config.yaml
num_hidden_layers: 14
experts_per_token: 6
routed_scale: 1.0
balance_bias: false
num_attention_heads: 2
head_dim: 64
rope_theta: 1560.0
tie_word_embeddings: true
parallel_block: false
init_std_up: 0.0361
warmup_steps: 200
decay_fraction: 0.58
final_lr_fraction: 0.0
max_seq_len: 512
Below are experts of layer 10 (counted from 0) of a mixture-of-experts language model. Rows are named router (the router's row for the expert), gate (a neuron's input weights, with its number), up (a neuron's input weights, with its number) and show model dimensions 0-63. Each number is 500 + 50 x the weight over its row's rms, rounded and kept within 0 to 999. Numbers have three digits each.
Before each expert's rows: a language model's description of what the expert responds to. This comes from a sample of Wikipedia text that the model never trained on.

# expert 61
It responds to: Number words and numerals in counts, rankings and charts, such as four, ten, several, 22-nd, 71-st, Top tens.
router:455449521532480491550487571492442444536575486498409571444535463527592488442393528524469589522500425465474512411552427462451386626462493464524413521469439562536514544523586568542480532486535512
gate0:496539579464508521565522493395516424515428556474543485440495484514407454505449483518508550506444466443527398415452455488483469560628454580618512542490543502540506549505498474507435504409552480
up0:503557539551528561541470550523480504522454524446568432504526478492453480548443543531525467495456404528557526523435554408501484490481557461428470510602534519546441550466441448569458509540502551
gate1:438517500531450500547481500525528469458499489474562523476523514508544502521500541563377552558429455485410396475531516447431509539443493469471494470544468412632483530466536545455534520510588470
up1:456408500582516484487494512502509447480464533484481508539523473567492500480473489573480578526423410415491413537572506518411548536538487395534399500502385433605501525443498555420489466542453501
gate2:550432476509508605465548520455515583495477460518509471569505521504554556482486561579471467530483525404535573482440625578417423533527483548488436478445542588293446482513530452463577516471487459
up2:471526473489541562519526449675428471563534488398513516526506500503536437477566519415436556499460561530514378563543465485422622358488497405440546517565437548591490533519415461531435507515421461
gate3:513502374506499582481532523554565463457471454472486544526492486594460525428426449513538584436518459511592501496487420465506523497447462484534553487538509438494452505577495513473483448501446510
up3:540419508506556549573500476519480497528554548407551582567535557563549486380412519512458459498489501471501485490481419469510546581496461504474575488494462535470469523475508498521462521604546541
gate4:562475607496531490519502533502548463535565575422373436473523494560494510453608499544539388401497521490474441506446458526564468545483474419439428510490458475556477463442491440523584393476503458
up4:451537517517468526421538467477506526499501439592483490573475485416442575465473576459526550516516459445598568430481509477530500505475358679534539542516588469460519486499447574451408518489491486
gate5:494408488495455506533572501499471464520566580452416520492545529513480448454416508473447487546587427518492527517447485456450456546423531500469525536471389427481523573444512576559435473509511550
up5:478569456499523555481471452484475536474405515478535461534519442522430494501593413533589489484438584512585453582580536504499453539515488578517455398476541540480524425474460422415568535525505473
gate6:543533473484469463513553541473550494548504495525490445468511565530540601404550504503590505422573436520541477509485464536514467534505558399582528525398525560549514484446460442453451504544440510
up6:450566461525550475478492542471545481457426494504477549536420425569548528491492463477545453522530533499460496511577332415571470547492483487495531529483451419539450430524563504531511571556504436
gate7:408515457563498486606444479492506407554534480534465471485505546573488507433509525579507540506511415459476420493566418401525508445494553490492400377517497448569517500484508560499463502500436488
up7:550513565570564425385445461497586474469475476515518409462486498543464496514592549511534507536467391536489516439488509386558467465574506512512452519500565409534489578432441394625503446425492542
gate8:518435593480520452498556488601495489556595599516479465443552446594526535529487502484464560493538492388535508513495534519470436514519430524657433486617599525445455533640538560549477465462494544
up8:495558439523508576419539510534574559533495467503520487570444554397498550464513479513561574426501490513517567495465527519569529473489497485381549538376457569477520504398496465489516502592577474
gate9:505423456495367551518509489409376451416527498425558433536489544486478519503556508547530627516535459537476432461616496437542471478434471449482452446481385523572568487507546443588561456479600524
up9:486576526546543494462472504502627506465545528517455589420470459527453496478510465523502403468446573449489497516382501562415560356587470555553504559506476525438445559514526559461443515435406390
gate10:553622505489485458573430487398482450507587400517626503499548487550577451559498528473454420468457502477432480549496470449500473549488442453427457464477414516543375509517525433462513450480463480
up10:521499509522506500525430526526560497462552483489475485453507504573510488514528527527545370437544590452524477465513465455585458475550426439508446521391434530562466531548451538487406456488470433
gate11:483410480479448587533522465543537517455382518509542474498467541509480497542602551568580503523436375524521512484515547411482496489460497493494496563495440549468408548490588496486574522607425446
up11:543560410505537513445554522523500564470476514481474576521557482515448526430581464529517470451483450476563466501576524476523561547467520520469488557538533479490558526468488429599504545381427529
gate12:498533604538488514419521477470455498572525502447456491588528485596428472597457453460556588583520500481521524470505598492456545573540528495505474527543442529535510484603521525504512428492537503
up12:435533487600506489551468555450479442461543526444526578487522458464425528488516518400560528568525508555483546456488522467542568496601534363495509626428481421565554470518569484569455454402513537
gate13:454470579528523552563529549470494436512535500470535525565505534547539588451450549513523517492504517492478399486452439419498513534433485491525477521521490411451460507561445567486509457466554502
up13:526559532582506570529506525553517533571550515457526552396501567523542518554496482474563562478538454436568571451444498554458399534530467493491452565486636535451602496475485539505537587499481434
gate14:436407463434508532491571476546472460480502520488453510440516492609534397471407496553403511491514482471528506464479458504528468533527440531595571536525475590465471474511483512491552450541470547
up14:466493499557455484469586474504515505532481440418469482474529575532508629565568489498533534435513513485577488510480450501434544503456579451503551522553591488384461487557578468535519485514441501
gate15:483371560504521516572440513543414543451415536495464556502493466519508465457428549459474610531585431530435474501490383520537424534358513491522497487413496536480413496497448476493517555462624460
up15:507500548479524386514501525409472395520484500431525550631477445484476547549529381465467453599446534493522438494433517435530484470558425553495547460487477426506473448436505485434452502502525526
gate16:545542559425465546481445529496471562594544527436427522437416473591555502464469559425489520407493463493437485545537352609492486545499506409493487469509458598531503514525481513582529575470501515
up16:409487481525442499388523539564458440496577537547466539433558478561604534533553476587447469488586562568516515458436521483517517466444534409540533480507513521508452501574534543515514446486511407
gate17:483407487610538448459564475434434504508500510557489516538523484510496503331524597394447441559546436509479442482522629512557536474524507482491573536570523566565491419479564497457552458493462520
up17:566517558544484458494412421522435521486524525541569511561472484541415571381420502505430539572567543482412434558553510423563513555560497416493498526418441518568451473572488481426578496538469510
gate18:497507551503528566488506567524574427570556465524496539505585497528521639516392463459521523449453511527495516505472489529448529462455435452469501511613472479432478451605581529605445524502530448
up18:513526451524533555537434521495509472611541536537537515507569577487522563531392486428460541489472586509470497450486516494417521534513489420400510403527489573418519455587415550476466474478530467
gate19:490522464478469495512510458454567437496408528454458475484522488580597521450427477422524422513448536589526559451534481548481478533591454447589514421445433551549483501495543484481496498535498615
up19:455476490489531501518471537518532556574559462462486503436457593516470599550542438525466504394470426492538535546449544445523505522481524545451543583572509441588536562493547562445493468496459481
gate20:508459387606553603505539599527521428455501456465476486536435488433541536485465502457475571448616357432483524500496572531578490460387468463565587626515492478516478532536402530492637489555533439
up20:509503583487529416543435568520549409523445499511570535494587521454373540557518535480396478550412543553528526509490437430445485583458591533486459456518577441497510602523483554601571529534560513
gate21:414485438398515451481587403494530456554489503546495554578563444520515500482444467558496491462503503514532593558506465436539492592472526410590521509367589559451473530561505470334473580433418476
up21:449528518484456503528551488578456442536519536474526533547498516405562568519519515595540508448450548564574582512488526514501459525475549467497531466523543529456517480458468528546565591416519484